config = dict(
    n_layer=10,
    d_model=320,
    n_experts=128,
    experts_per_token=4,
    d_expert=64,
    d_shared_expert=192,
    activation='gelu',
    moe_layers=[0, 1, 2, 3, 4, 5, 6, 7, 8, 9],
    router_score='softmax',
    normalize_top_k=False,
    routed_scale=10.7,
    balance_loss=0.00752,
    balance_bias=False,
    router_bias=True,
    init_std_router=0.0171,
    lr_router=0.000783,
    vocab_size=32768,
    norm='rmsnorm',
    norm_eps=1e-05,
    tie_embeddings=False,
    optimizer='adamw',
    lr=0.0011,
    beta1=0.95,
    beta2=0.99,
    batch_tokens=[16384, 32768, 49152],
    seq_len=384,
    train_tokens=250400000,
    steps=7790,
    dataset='wikipedia_en',
)
Below are experts of layer 7 (counted from 0) of a mixture-of-experts language model. Rows are named router (the router's row for the expert), down (a neuron's output weights, with its number) and show model dimensions 240-319. Each number is 500 + 50 x the weight over its row's rms, rounded and kept within 0 to 999. Numbers have three digits each.
Before each expert's rows: a language model's description of what the expert responds to. This comes from a sample of Wikipedia text that the model never trained on.

# expert 46
Description: Species name and year endings. Final pieces of Latin species epithets and of years in birth dates or author citations, e.g. -ius, -is, -ensis, 1879, 1775.
router:554474489425523583490491547400433589522527605469499554459492448486469505439452544568538542479534476456467473494502460541587474520435480422525411556508563408595451423434487484562567534505412526499500475471474466572411532419544514429525582488
down0:559487428486556504497563500448601380546470501543557541540508480453503499520411546555375458503551482603427500404536499499464493470499420502444527455483493483474473451507556373518475513551508541545465533534537529480480574472507443481503517516
down1:590414565433601523457494476438611513558488610441481565475510527474466501494598477487432546524540630551492521549545442540485515528441538434487592531403544486556478512479474482580453487445444394542456536508500491472521636434497489501493534476
down2:459497502501573624495477533487452567581585449477525556457375541460551596460508453511523446546401418541458463520476545448509443466558492444564442543564517508482466479448482507392473517488522487436455540483443404437450502435435454537481516478
down3:416594443424473512504468518496510540417516500470520444539562510428526501494407562525451525495435411540576525504455513552615486585523470558516458507550473470521520523461476525460466514602597450483497472485477495549494409473466577578461512499
down4:543600462542454498448501624563488502573599434399478501530500511553464460447353590529492573594528492495575477611429394496631537493467482524502557502516570523527516510407479530538539464500523432558414456457444471514508564488521547449561464378
down5:558499517546521439538495492459462486435504404456460530474563513518455492595525518512468567401533425562656485498474426468470490499485562552518554511472579467550463482559476490471485465380533480549453554559554554512470583466443428536516479487
down6:454437594490460536486594513572481541462582497547534506467524520520514606491454544365522544611625478543472524510526494477468422503478520570468589464477522577500438520556536549410436499460442520439536454430448540544487481520419445496481536468
down7:531551500439509445485458554419471563523522431429545426456486653432417480509419585406528495430513497537557552507530495572478425623522514517477415435443609479492476525455536455536455577487445482487445522430518509475555491487456536536467519516
down8:431492484499506532471519479541573566556509421447490470565495501560459527512441513541556457489429454547551541500534449459503464426492479549550512483543455547435473503509520558472606468443469464479463419516449478499503530525568481484513388564
down9:459514538492529470490549455600511363494548466454459541515500480580535501431425465470398509545480408521432547524508535407425510509546524518422486485498460552469455523532458501511539500351587475626497572508552452495614472548596465494494439496
down10:574546478465565573436441478431446518499526426473568517593424518491509475472488479490435446549483540435438486541467538496494500406500519465562478500467570531495457459492475507487492500486488497511450467498445420476481476445533557511531482534
down11:529451474477564553442562463451522531529496525442455577485499572485499524466547507539433496485562489513564436528515460537488527458515526475446600490451480547599489513517509503611451500449469461543471569514522578515497604488475504450501527453
down12:514552521475541536473498390453552496573529436474428541515468561467517514476568495509438499434522460557556437533560472489471533445538506550460539540476473527569509527498507520594515429393533444507451542508522480476530606465510478421416540551
down13:514445496553503535435550558583478470528561547506482583563496505526428494502582444469524537646569595479540514551436424460453538522489532592461618487506566556477459422566505511546450458482439524522489521478505528493488422601550559460545477456
down14:410497454425529548452435517476538480527441453505589456539486534416530412524465575520409419533487550484476529482508411521514475442492436549595530486544546439510490359398419465521578452501549575490519476457494504446478530503500459527591425537
down15:471554420457565556501494540599488524446603457506490436555491508520498569475524515586517546510594492446475418513483470495492538593468425453511558381566503495592468495537500537527418502537405450570516546424459508527384506506487509533533474527
down16:440520472559520598493548440524593561509547471460534516589517510550543494507462455470558544532459528459502452516590457473545498545515485493552517481509434545473517562556503621507549472520445439520489496482437409519375496531568485504498424586
down17:529543474555494518514463458464464497561511398536557527505425535394333417473566511475506481426557562536495415429480506460455460477539489544560475486551482481591624500447442460553539564534544501505505589566497489586497625458451495418566542548
down18:530474536444477475481449572430516558578499492449532443478508592399406492528443567455567521464523520489487525460534475569449433599499500488492502447466636470512482472472530488523432595505415474473446486453523521461514551518458573540526487529
down19:505599467532502479525476517474546493448482495424505536503536470542496449498482580490481590556486425515549485487533332561479500516510537516568642472421542534465487526538513600505486511418489459511433545447477540483524532594535492530583511519
down20:488521516441419531519525474509479514532504497564555526352502498492533523453466531423445509545537473558478503457518438481455388446480551516429494560485477479432423515460530483498464474419476576481546459404482471542576512498557492491454486487
down21:497479622487488511447532500537531498540555491563474492548489380454501592510502581557490543499533473518456556503535473423439445379456451553575571407591481557521499405418469512389579517425464493539570399425446480568562520488528462484610488552
down22:502494513475342620531568582503492533496479518510563494448514461545517564488449531486485578585612504469453447481459543525485459415469446583446598503542471466466486503488507563485547539464521527465521461428462506562491548542550468460561511453
down23:492507467540522530550498527501484578629454506570481528530453506514514452546555417498494518480575513606480499458552547411466509442447526634474552431531517457551515579545523513429442549498517502542514467469423489513585583613510394390433479500
down24:486486434545498489537520458436481470462534510520588543453441437563470432471458502540453425509400508600459480491492558466509449592542591517392547468470393538539531521576478431485467410545489542473528578463492444453473502521502447445424444516
down25:364456476553434550491498451505556458540423493509499538475518528476531536482505521547540512476526490527468448478486528517484491463495479501454502521500466404464561483477510528460508517554530500554553418558439554477558477430492404504538407444
down26:485492446432645561560503521531485540449501507565443492441464499523536514449542533484494563490541411492500503495583514492458590357611518510485503482488571510521384395514513452495542537431556609524456472458523580578540490465513405414507490438
down27:510478461496486538501508389484551471536463483482497531500484591475454441497550498560433493483576606539558419419513467514453540501516501510402600525446440464512554527528450446597421512505472449520449575544505536505506645433497452420547580527
down28:460531480522504582430450577471511559572468404456499483543470584557483489464447504449401443594531479432474476573438535452574532511443488455495527475532582484481489593464474461520508472491398493474468422469460505430425500458547530564514520464
down29:565586579444536472452517469540560420547479475464542536515357552455519455466501515518427507610445524574472511468467521430424487548536531521465558530511440482462480509514480391564451475435546513456460582453581515472526600492465450512460493500
down30:516479445468497534527493482509577418497577466453368491473464569504562517450578548561429541508552564429474463553489462454468508373520480468480627525449563453564477522544454488551449484429500522569452506554466504466508465457500444479521536499
down31:470477445485480605538461483568498639472507480485586491485519545437493438463492488389553524531496499524433499473571475502455469564428555526438484556536520544523516586508569528458483499504505457410529448459477488469482577500517514504534600458
down32:497558523524551450516528523513538528548532436443510424507460538434386402542514473530555472564445474550489485631479436547394498533450508465505481538474474568481555538475562573583499458495513459535475513443471498400495586581515448468493423534
down33:515479502503459454575480435570558455603523529476461528443423443477470466487598384459471541551486545531537469534481599512564479492522525490432618453456449471458431544503546537513489440461559625495518622514555481447588509529508489542469450492
down34:478612468549452547430473558490436458485496485481558462590542518505476486473485423551508540580423452485491495511509450489531524505561558543516485560551498452488519571519470564516469511526579449458469465442560409521546569576537525554455433475
down35:435510456521454511521571419638442460473614552511552580418629397540465421451472421475415495592531449464480578445502599488484428476546475547341495510476464466492459559463517543451489429465537473422467492472535445433519478627561456558484475462
down36:497436513458449417516483507396531515521480516463575550561528482426474474577465551518499533480453544526557538422438444494536491593584554497543536460443549541487599542504489513511490498496511487475469531422514534527518613440420518521525407547
down37:492511463597432505499414454637536474594479422487528563546553508534522492486531550503436493478547437475482538444432392502525494487472435474578554466494454456415505508475486528489571552553495487499442421433384434436532473441550453468570521510
down38:521475415515437501517434450407504485515445379436551495549480496459455537554359513614485416606486520511492457526492549541520507487482423444532544481523536468431503524487519515568527486506545467569463434502475372482462448456579523472487475580
down39:488526524463620574582477509509611451411558459469494535528533405522476498563508491474553595525521581405489490482533476498512519493525496443578642488569541550519505397521507461533522514420525603543533516469462557532484454503553508524478481447
down40:547581500518567477520429479519490518488554511518503419511450612438459452456564570499508498511571494555530543482495593621505543525512479452572554470539528523479542480520452382454403456485555465425589560469545536501472462488563554523365551470
down41:481517488441560480543498520465482493584525435512473433494401528444369370444538578508481442419535466566499517448452508453465505492557364556507414528522513500590556552462509467588487569533507527478491579505497560501594562513398484417569524554
down42:453491438504503487436445538507560477601508559606474445464455498488467475479500532523466571488470479453515523433563502543518478513508548527409516421485520452510480405472417490488472503456538527523487411496532539507630479512532564503476473490
down43:413562545615514530490486439620594512504541453451446529527535508545506536419499469447600519496540445509511459522532502446397477500426505522533495462423422466433500530539524641487516543515506401550520376466451521520535488478563358528568463523
down44:481448603498558478487489516526598533414591473505500515534504523405562507478446558408541591451455412483532555450585410531440469586523483593518458395499536482469509459492600605454512540508521452560534425380477558528551512486484462567504463494
down45:487448509477527525478568551528548482512534447550495438485473473469518535469560518582584511508409506588493468497490455429483359588528479572482512436491417447568513503476475496537455510622447470499523507435496384491475425467484553546463455556
down46:556530487499573558472440458510513548610494585485467524488451500483421519548463447435498550620481501543416499492494554476546546470443535425514555498547431517438571512432484569445494524473563529502531469431539485421479520505514546500462499558
down47:559457542471533543505454577453528621564580424484541478424488491467480479544454468446478506568492528474504565556543425571516449610460497426571495477542582529502474521466528561518501591536442535435469512438497423480502501545461492588476524515
down48:480530517533384544479461469554436453551515514550586544517618481481524510520485433488552442500510558490562535483516591502574456485503511522428525470418430475492460467504479522441430387526496404370487486464458438398506518542536453532501443531
down49:452503507557525610511479498580559473510576515538498492529414589452409447457559547579472514536539512558555396436526502474450474458539547462460568516487564544525482462531503468567414498451513485506484583546461544510537543431467495457570527498
down50:547412427507508542421573486450577480606516493476468549488550620524513392480481490551488523510536524526501386470549391488500426465491526495447633439420489491473495490528432485640483462483447454492467505492543561481529592528446505476609555480
down51:475480584457478467546501571492562414512520529571533500495556375460537546558490500454523527550532467464444537486498503501523527426453559519533545490518581491447534537563435564439493552507486599530568413458448494475552481470492386532481456522
down52:449534514486439470566515427524522549441486567500393509507503518520449533517409465481519512464463429605559551479600531397528416517455515477502445485584487477492473528533523614365497517515514517536551534579508471561479427458462485525528613563

# expert 45
Description: Clause commas. Commas ending a noun phrase or introductory phrase before an appositive or new clause, plus which, whom, although, There.
router:517539488481539574494421451559425545404510466531469422435510465556512503500507502428545488459569498426453531482426523445582498442497579525558518498518532510549437511450501444578500528503478462438438474471491462439412495500421465540577479432
down0:451476483532416583500518554541463457515527527471507401459471364512535467504474505539448490485365495438579440452485468562467547514429498544489466539476478507579577516571519577478533482489450520421542485498490525588544564475413450507483511413
down1:543446458449494504498438508526607509404515580611505428509537533482471529416466574506508573491486407356522404521548452573457476546508546528505483507603574483495442545403495452456463490402457431478570498508564483503496527485381499486533513443
down2:556566549582488495507519474519547438518420531448570482631417507545614437474446431456513383472503470526487435473465571501534473396490492477484500527530570496497448488529435540509515434394541503569409563513575442497556492449626455486469472471
down3:510473492458485542473441455516469525475554537609467447524510460456497554462518588518487586464468567450525447499611531529444480484472488563542455516561469543496525568497554482425465513459474416464487463496541469521578433479473496551511465493
down4:499535433482475422500491490378521544554583468415554524537427477540368492499387410483538481568499460513467486486554482566478511570531394491561525420518531468646536562579484445525577501488490423535464613373482526490473525505522553495484523574
down5:553458471512460506488507479588564516444559527539587441490499507481503629439445556549500456502432504440603453505584432508452450480511502526532437485550500472408466588519497466417474490500433448417483502531551482471535518549511535503504471428
down6:485505450545545469529489494429573446539536484539528567606458470490528490430542448432538527532498437437498567469535492511555558457482484412485568463485469518489537540507486572497376545528581601527552467476509431508506440525559408533558608533
down7:493478458486474490516518454476565426530530623427503488490471524512499458549488511484374451559510474551483501545491562471511519481423463424515559581560526534547515569508535471476549489534578519494447520571484438491555537510513494513477458432
down8:551545465480519507452436485549482523458483534514490460517467485499423495501576473541504463471488503475515509480560487487413428572451553496556467464561484527475469576483560483638540548599475477412513453534503434517407476505582552559482460490
down9:480513518548598454547506395533526491468487461425441497477481475591437499555434471549565427470516463574516475472458557567573533456455487499486453519363474532577444613622467474526572464485479510514477516514524537499480546454485495409490515489
down10:509475513487503477502484494404481504403554441498512473526589557470467494577446409513465552547588438453496489577583486539512455527519533495510496505520472561561458570525550536564432537490565468563552534563531469577513588524542574555481510530
down11:401408530525539535415554498488492518451528450524419520494527513418533600556493532531520550441520472542501451513534572613535410580453452464455536536449542508513486541493474514397486470499503572484455529508549545563511496512408554476438473458
down12:457438507572481564467488558498465502424491512596537417625555463511527500448391478518467515542520551524561493500535576476470503458493433518490527510539449521571519495554443545506570406457476447481513577467512492470495492530490496574570509569
down13:539537535539444472503518438446538487449493432504500549388516585456452559513541543460502457563489473425436487524451427463432497536568512455541506578452451531500451545389481565512566620523479429477555445520414527605491447522529482517445511525
down14:502459402484495454626504491488564509438493595454507432453567459520450525480445468598500601514503574619461585562640564584527434575560546450516472524603446532448581580479605495483451481503478468464583469518491546580553483527542561594458475597
down15:569512523402424509489527559500481485503488509498549457484393483523538550526492511432512481338472492561483510457525418514441517478478580498545533505488638498486480465455546547595487577476487529471453483440499557568500514486510557496554562541
down16:540455509483513577468531556457493452472485504552537450480492552513449449516577524461455490544528478447539523539457547478510524508498457531515549547497574481537510461472469456520487515573530459458403544531417485515502460545485472453507469434
down17:395467501576537443597533537490538571427501544507571423487516526547469484482416469604538507541470499529498557468596557509511440565519434480485454500537441470510399558428602516551440508455560553531550520481461538622485460563474492537497494515
down18:475526506551513464481532506589433463556404471409474582509476440522487526559542460498521451485480510459443493503454497496491488520456419392487447427485507481495491486514583440466567477506549479583452585561464470461536502467572540468472401427
down19:583474517445525462587434512476548542579511547479571452596524534528462492429499567520413502492529585524462554486476468549506483578607628461637501471506530472511471563438471474527416513506486441414547447439563426433528531508525577556533513489
down20:555497453468516525540524485563527460638529559486512587525433560590442374490530457438560474550497501482512499515530628521508530503526449529540560546554533483411512515573490416511530473465484513488329517542552478490452497520539479458450452476
down21:600445490454451524530461491530559495568549504437518556485420473522534531502453493580461566523499496556471569557571566434567445483574530519522507446554568461483558480540520531448494510465450395543538509410429496436576539550564452527495497559
down22:505436527513525501417517465466525560541598471511486591409450598412486527524548495474547517505539516460571481554487501578478529488481418507488562572468527498579506468470531464493518498520548577563470562530504553511447447504436551464453529505
down23:537519540544509565547470512491448461444436475550548449595538481465507531499454559472497564480518449514416513532532539492494454513452653560559525439541498428529459560498476512495438474499584409531491550529606447517523455591547537514541517522
down24:511395560568542568530519505492520418528531514527537457594476552528501409459538418527475548507437494487488429580560525496503510537543603527441601476571555575524508532587478582515499535532520457496456533543502508517589462517503428471533371453
down25:460509535564457528576511548461552459418384520596555408505463521560590497377564504410485515494531567450461507517554448529469494427561492480427515415579528469544516495526469501553399396419563503511384477473473471507482450507628517463518582480
down26:500412430475434514473465405478583467523527457504551519527452531531491469419535442541437549522520417468481462518588524481499469479574474460466644464490609497580447501650471532515496565449481542516503537518435571455563455563553425514501464534
down27:530510501426472440495588444480603527539497552420473519402515446469409549472451549488499619540525499606508566554555573488532460558501476354561520520577500552507565562485543531524487478515587543562576462520524559550536493455523538503575500544
down28:522518535473534517468593420528559523594468479414523593460415526438496417370489509508497448541502481485448433527473501484471511482507442481586572531546542515518459447501444371550539497480515475539399598549488416475494496476547512428400480501
down29:488428507530528427459448485444480510458562511502495556628516510471586467514529477497527554540568500541493450545509503544510504519490597521547538491503502508580453618559460579525504536486504448497581479483537440472525513579518438481531498487
down30:581538560538470592413496451543429494544421473425505570489466472535514483526598465443484506514575443446555495461434460448477492512463472472605580508464524478536442403468401413500547500524439540544452566553479421499483509491487487513463446377
down31:540456541504512414527445485391553478453438572526537412569494632494554425438540481529515533462558455392533569536594539518477440504464554529473490477542498393486357557478454501592437473399562520609573510461441483515501451479506507462492575515
down32:500522448529459509521422559470505478515498446633576552525482462510506543540508479460539513601566473545402472477541441466559513509458440476486483508450438573470492522520437541558528560476474488567475474401431542464519426507525423586601513514
down33:415488542560473544559465434543525424526609520502502544561438441506530472472539480424523509473537557530466463476465541496481498429486450498457512487421461466499485492564581498420468511466502430504526476449456506479553435500436492469539515478
down34:539509485450498485485560463563401444508503535419459471444532537481418532514506482460531520557546478466543435538489439553433551548403550513531520497443409496448467509541499447514581531506541495506561531514543506520484487468544566495487362428
down35:498509497440593487484504533578596484496447562539524514453460585452541477457474473513550472458544417480537468532500513440460496481532446497453556442545542503513339485530528503595479547478493579509544521469508580499486448499405557446541511527
down36:482532493539583526467504518550561485529490460471488537503439451416519561377474440471566456444441468448443528447545479482528451516535447427499430523523546459455458446492475564466528568509514539556468561491472418508529519509411488550537469496
down37:543464493450544498448482516561422418496516440469491518554497471560508499536588487435493528499493488537503560489551496492497459522577514520553547493506436492442479484481452453536546510523433584461536563561561541487506560505401478506560378429
down38:440438530486434511673474461491563474492553567417537509542506427545426488480459476510483624579404527649476573552544573480564454549581528596467524440539502435431599553512576525476463447485517467475579498518465523550544420525508518571549500617
down39:513455453444428474544546508476647458523442502464464530499556507503506502579506414455503492464473477492427491479507443501470412534417432493463576550548612440544501434587545448519404499538499504551466585516490521467481510472524590454454505449
down40:514528481510418598360547448434462441471447459521469395499510384510526482418509493541507486489518454512486451491560500479542505558500480470468471559519502456582627512475396522502483398511479441509505606489428477512611568377498367474484452472
down41:512499552621524504475490518583494450564486498508600429565473444505571476392552431423546433547496456478541526448468598507478487453452371432456474482464511445486463420533493423564474462466454548552473642476555422492485497452493446515547466460
down42:477455489498429504447505531479533424542444498464542581477418520501520564486407448539542418518533429423491444525543508513518497557496418508481445474540558400498475479479496442372440403500536483539417531473463480464463559472456515460486512460
down43:493497509476529545523627494526503482480443614428511434477489419465500498517601548591509505474408381469557490475504462495486513490532517415485543459516494464543443430394547481501465531472507538542489578463454529527462494438462585465544483538
down44:517428536563574592446389475494454430579471440470485506571456505479534450524544494416508389431510411468538467401422501516478496464466530499551503484464515452460424423498446526476535528507422481446480526478584561453486519468435416484559518484
down45:471495511439530549509592526595513403532423532479491409570505512500446452453647572504537617492551440502508464447453517512512610487487520480424583475434506567476553487437504466510402525482459487459528492466476547536455520467553501570486514445
down46:529527525498475500495521466490569541551477477455605485518457463421570601473484516474497509489496524513466537509522467487463450530544493412581472486491498472486518512456486562530504467532553574560577505465543465511520549466497485456583504585
down47:563402475553505594503514519502568505592542480491513550433384547508451458493512500539482486522449390533433450598528475445530469495542508515433527542603605474475511485528406530496499467478448491520446536448414605435537475517594416451526532550
down48:533504493410441407538502467493566472501575547531496536487455542495454436483452432410460588582497466620466536543574520530441476481539540520450496549596513503479602499402564553432515442500538458545599434492460540504507421416490487518637523581
down49:476537520456527485453491569536536421527485504497482545433490515604451407549538477442596476529412454436563481479457579562576530513471575484515413471509433447446521546574435455516565579443485519459381463524486407612454515480575497482465478473
down50:449452525508547515539430457475490574401490423484535373429500411466494509521411465521538557500617517422485528497544423558407471495530542534467447499480542537521388452476529472511487520493439403471484570514590529526492472472523529517509473507
down51:538441512534514502565490538527589530472502523398505463461416547402525510514512459493559466474463458502586494529547473519520509522521531518450458546579581580486496504543573540496396428531546535466429518464439597444472530495575488490502555579
down52:550554561440477473453520486492484486479437420492548482562552546480504511493478584494495543533513477539477452582496472469534453574465556512522497493510492485605466573575460614593525539485524468558541507482517549563557537542523460451490450504

# expert 0
Description: Digits in quantities. Digits inside numbers giving counts, amounts and percentages, plus spelled-out number words, such as 1000 lbs, 87%, million, twenty.
router:481478431455461528582529508508571559484543601473455428482501504484460528585431468429390539542449402440484473426548437458526555524516441520530505534471522530567630506520495520370468522484474585558477586474541487576479524552535457590546574506
down0:499593503497512527515540479517556457563498458449561433449535440544509458530533534525420472528523535489511413454535520531487434540521444500491540546499485545560485455521506526518457503507616522551529481538495502473503550572528473575560524505
down1:641427465515498420513530637525527481523501550512528476447488433508515507473503505517484536440516413491528486507490515511628594383563371504495571423461538507559488565531557479564401556455495555510430536456532441519534484419530505521483497493
down2:441409402514413513462547509541468530519512583489478532534463491434523516560451501492427445668546505462414492496555537450408440531513490534602558525563452434505436523487559540524504602546553433496435507575433523523450517585506507486530421553
down3:522423461481410507493539446533432514486503386520617454483450520524585519443585443602559468621598486452520392583564523478503437506487573482527521538511542559469481512532439508466550534554516466500486509441483516475573470552536464525502526464
down4:550550447467538489515548586500509498559507520501404436479553397535504461471506493511545584460582488458500520515578535562527522515549431475533545524481504486538557451509494477491506441525441567548496511476471508498453613525550570533424513591
down5:477486523414503534429617433603483512491497537451471444529503498481454527414599571593471491575573502529432530494490546434479454497483647496581531527560478482439622480472549434496499563549531388462476514519466468473541613480492476355486389506
down6:555436373555513418558493586453578496494524558448464495517466506511465581460448508490510508599513456433571485487480436564466440509499521486455521449512507495501389497537501562540599521440570605517389502543514515484400459453526540557463456510
down7:560399383522503429509477574414492495496472544555456526455492372453451423499561439459544475578450513477462498570445419620538457556401488504430432536428445458578466490483457559531558521492527527498468571520527465571466371545476541508452548486
down8:421490437509349573452495534508516461463509557436520576570504418489474489489441424394565384574544521437462505445508439503394440572469489550532534492494430417478360535541479525526558443472443447487509464522452501454402485448569552555548380553
down9:506551492503538483487484494469518460634493488440446469492626435589482458555473534547449569540570620457467489463533483521490487520535488482521531516453406457552503406498538554485461488513545542542553499545409475408513596576502527525526504535
down10:402510463517448563470451485543429460543515574492500461628465448416429508518414510414555406607521537385513502520494552486524480571463510553470460528588408414470434476525529586521537439469481400391510457575535513495403485484583567518466386521
down11:551518464517513472485543453418574566541522483480437380474646501488513431529610453565523438570520494510540489455366512429499490547448428498541544476553486460543558544512431426543413578526548589523538411573508528506382508475500549459443543402
down12:446401420514477487468508583481583487519407552500430479483482485506506483444552460422473546610522404512499487469516491522448541519423525534510466553435553503521444538526481503555466558452541518402443474471455527490480469544519486593511451460
down13:497501481502516573478554473550468489552525453493502476478473469420521499561525600513448502602585519457427447512546504514521438535553474566531544588514498487550506487418488467472530531499579514523509543508487462452519648493416527431544423530
down14:498480435525467497492499558495552502550430543524459480479534442539473467490458411413487505587503478492458534453529503416516533456446517543545508529525460505531428453442471458524474490429555521447549513490412479492414498494532501601560426544
down15:444410503532442449463504482492501355437443505536489457534464465446535510500542584520458454539535420547436534447502494444551538519539520523551463471565561508466502489381506520505478489468529447424467575578519523556477512469548459541486500503
down16:639366489543507475486616529501471472431472544483570490485453337441502492469581537478517525551573489488442482614504420569514583496564482525553464458445502519472517452406449438532428528575482497489445538467490440515555522405479466459476516492
down17:574519448459593494522521519533596470511575421475470470459478510524500512497474574553528529526470514447571503532539500572464444531523491432405433433540511549529441529552518489535514399496509544517458498469524422500513539417461506497486522539
down18:501461497387477501492601469501534517521502543426436477522499565504454619487569592514461483581544533491382556491516491503500475518513623459552546529511505508509567461502583480467535544471543453471482522475443469461551574543423558426501385506
down19:483413488578450507557493459439441479480501504553571536487544537505505531533557516583564493618490492429530420531512547530542530489521511510521439493564512571532525498481438539552526562518529455519442474454518486530471337597537421435423521568
down20:441433510585547535555465548512508564514396454581502612530521581578550548508597504476515538437463534599437533575477502610442465527501514471511481482463505573511482512497554534470544504471539448543465463515454584543584437519474469484528489491
down21:537454496551505503504482619550463486488515576481416493495494435464505489531547545501541472496581414506411444611528463512500407450523542536491469549500471470495548530429532438486503514641481528477453513480523557521471551471534436463488514519
down22:483521528543511502487546529536577412426590512443522517468414501511510502479592519543465550552494474501432518522609550518392543538506530405507486463502470491446444611503512508537536469517570400483552442548420478564525524457496473450501501533
down23:464429480483343516413493506517471492476467538531533496573563446548506481474429475438589458573538434386455460383576462500483488549565485543579487445625488394447563436441502511510509513428510454453478464537480495526418538421544538575438469461
down24:546444441428468546510540483581590436538455574563497408545482480594464462401581521474553607474462479444521481487460544535531515510503535489569576490509543526467573513545506405472472597475437412490506442453448495502456498529559455576547578376
down25:434466453543547472467540478536577550522466516515468438524548488491445448465463593504548515504539458413501462479463507493501560505527488516436446478491499486504525498495511481472444502563527593409479609607559564433336539457558493545456610499
down26:491558472451554545460525520501425523498469511548450460576556495395446503501564571500522523576533520390490481536493468530539543491490493505460499562504480477572535444427483462555503483512494487454539592514533542500424571444405543496457498532
down27:440341484487475478516465477461470570551533477575527470507456618445482514458540586560443396484618489437460443573492557527424452592476497489488534450476523485614476565469458429455506526564533436504361442512569572490465522566471430502481557528
down28:484427483549454548494641496540456561590494467443539494507471452553522416430539500517425526532515454443477510494505512491534412470442477442561517399429509521455543511522498473510437565596456498495460472418490496500597511528572427532529574531
down29:517514517447553539553609488545536518400480470507472465463409540425510610463539607514503485459572428438498521605540446531544575396511472487539495472512486565518552431469523410536495543525504491440443474370519451486449542460486452448540482482
down30:489550596380505455434488513513521470413515395505517424577516494435442515444447586431527451570495492540470442514464508407436412557481521517471476589548493458433531460448464482495466440482612499502557477456430545455497537537472547532566457433
down31:521551459476607480461447551513597438494478466484482440449498486535535551454549521592470567470525502511466478501448531529513506485454503474383521486481461528579422511502555540534500425439648571502503558539479518523453470479525488516488469512
down32:427514401504482623393412494569447488506533508514473429527535504469517508450521525519542453579539480546445465516483514427455460533453535581510489546442486426530451437398478544460434454528513465516470589506560543421456631501544547497560423495
down33:547489504439497497485511533508416539621514541482347454560558517466510516500566527579492527535624442478445516518548538513518462538549504462529533543475487467516583479472497474442551531543512515485443530460434488526517617535482471462485471543
down34:514543459530471486534578553466505470493502500457465497461473397548520453450491517558462510545510543471515477482559457587541476510578456449454583498514563564538519571504454512466520441465550574515463514444506416432442569468547514458399576557
down35:486500540597435583568584515466481566513549498493454525526480493467505422505577547503487349507481533467555488464488518469511493545459521485514533515498453508426501569563439462471599527520552522451440399490495535475526548465498535462431511531
down36:538463448465532471504551513480628494594466497445426502421529452583468489488540486526475527564522555470382473495497442492558476499510552464557584486493478536568547462561544498475495528461557548544439505474436461431471543569469490506533443485
down37:544418398507410491506472533563549460501503524526460488523430431541503512510485526478506511582500414401440426474518471477568551502545423487532501512570465444549539539511483513521499603515548527493453498523430533468439487589579549591507515495
down38:545496558502548528512592455515544464503512529420440486487587519577529553554506481507497521412434491570508608545553514541452559516455607501523517477563520489386552510456421469436566477461517375455553433477491544523520510585612432426490529499
down39:546496540533455485448481505476572577552523442511490473419452529465670549520533480567442552497483402499463416594511415581490542467529479473545556455430596544539450513544492441453578434447565512548426518512479454520547460587464410537552476471
down40:492497555540481408461577536499469470582497548512441485412579454500501487533488534516501489496565437560554477477485508552451371470578442481518463497483510493465436552377563449418452461527488506470470470543542503533489567452500452482455488528
down41:509461448425404499497513442560500502437502501541585395527423571592544445403555442523620488530495455392515421545570489573496439499464598467495536510500537591446543477565488496493556574519527444483535498515528544544485502565519502554521573416
down42:526483452602553501486572500510511539506455539509439476448528422493485513488487398505442520481468546462505572487568536525481509457485442561524511489448453528460521555547473461527566532525491617478539492489501428468424603445494503485470455633
down43:470395531526472554503508568405521455587490428420460518529493585482437541495542448494635496524541490508472485526470498526438465601487487519522488502521542500457517594495520512537482482502416407582473420501537454486475477447521536569529526566
down44:447492542488525471448406524560496415527482487559500437487463522527573581440571587596502476517527424669486462421445564481506522524497505489449461430521508479549531528441552533532391526475548434437458510511510589558443493428509450541496473469
down45:478492480413440511526523531502521362461473500513471427559564537538502566466545656501470557521491450499455499497556508452518515487543510549396538476544526565614543468435484537539514540451563498469569447441522525507547593477457514479433513522
down46:468491450497470473462484511541445526526455440580502533553530562529456583530524506528600450601510506464515408509502589531611486569464559456479507489525561526495559502482522532557441568527486478493520424461462505557509453606478517515388498485
down47:543510422517487469507486533514561469586539568508448453556495456472470523504471473474500422597577519370486513519499539532512463505479436508461447495528460516511468489477520491453549441455581557534454453562484536526398539529557497561446476545
down48:510408477553453443457537430519505526546549469519530491478536460539600410481592449491560570508492524495450541481511516522450400468471492516509522452494563542547479606475536473456504546466516488494417472532458454489575556532430443595476518433
down49:481505484585568494550441536488471448466548540474510523533512534453611489497563465536556557508414534504443479532558502611541475460536504536449575490474655592549427515519550432582512496390557497488501503492529462540540492500530573370439492534
down50:482487547518479541481500497542535465524517474442510428499427561407487503505628622477504404541527476532498461497438470459481419507468539536506506487513492518559485429429450453523529425479586513481483425507507565512486553430488483459537439468
down51:524371493545479536415530522543450501499401516510419457546573512465454493486511561531490517555520431442526568527546502420548537554585472602532457518516504435437457406462417456420540552497503477431435602534473524500431552453538502492427461523
down52:507449551624435532483639477502524430567517589438567518456509419508512382507534440493485551532505501500480497493475502509422473466574516535574591420491529490452491524501487450437462496474494443486502454482511443485517544552558405461488535498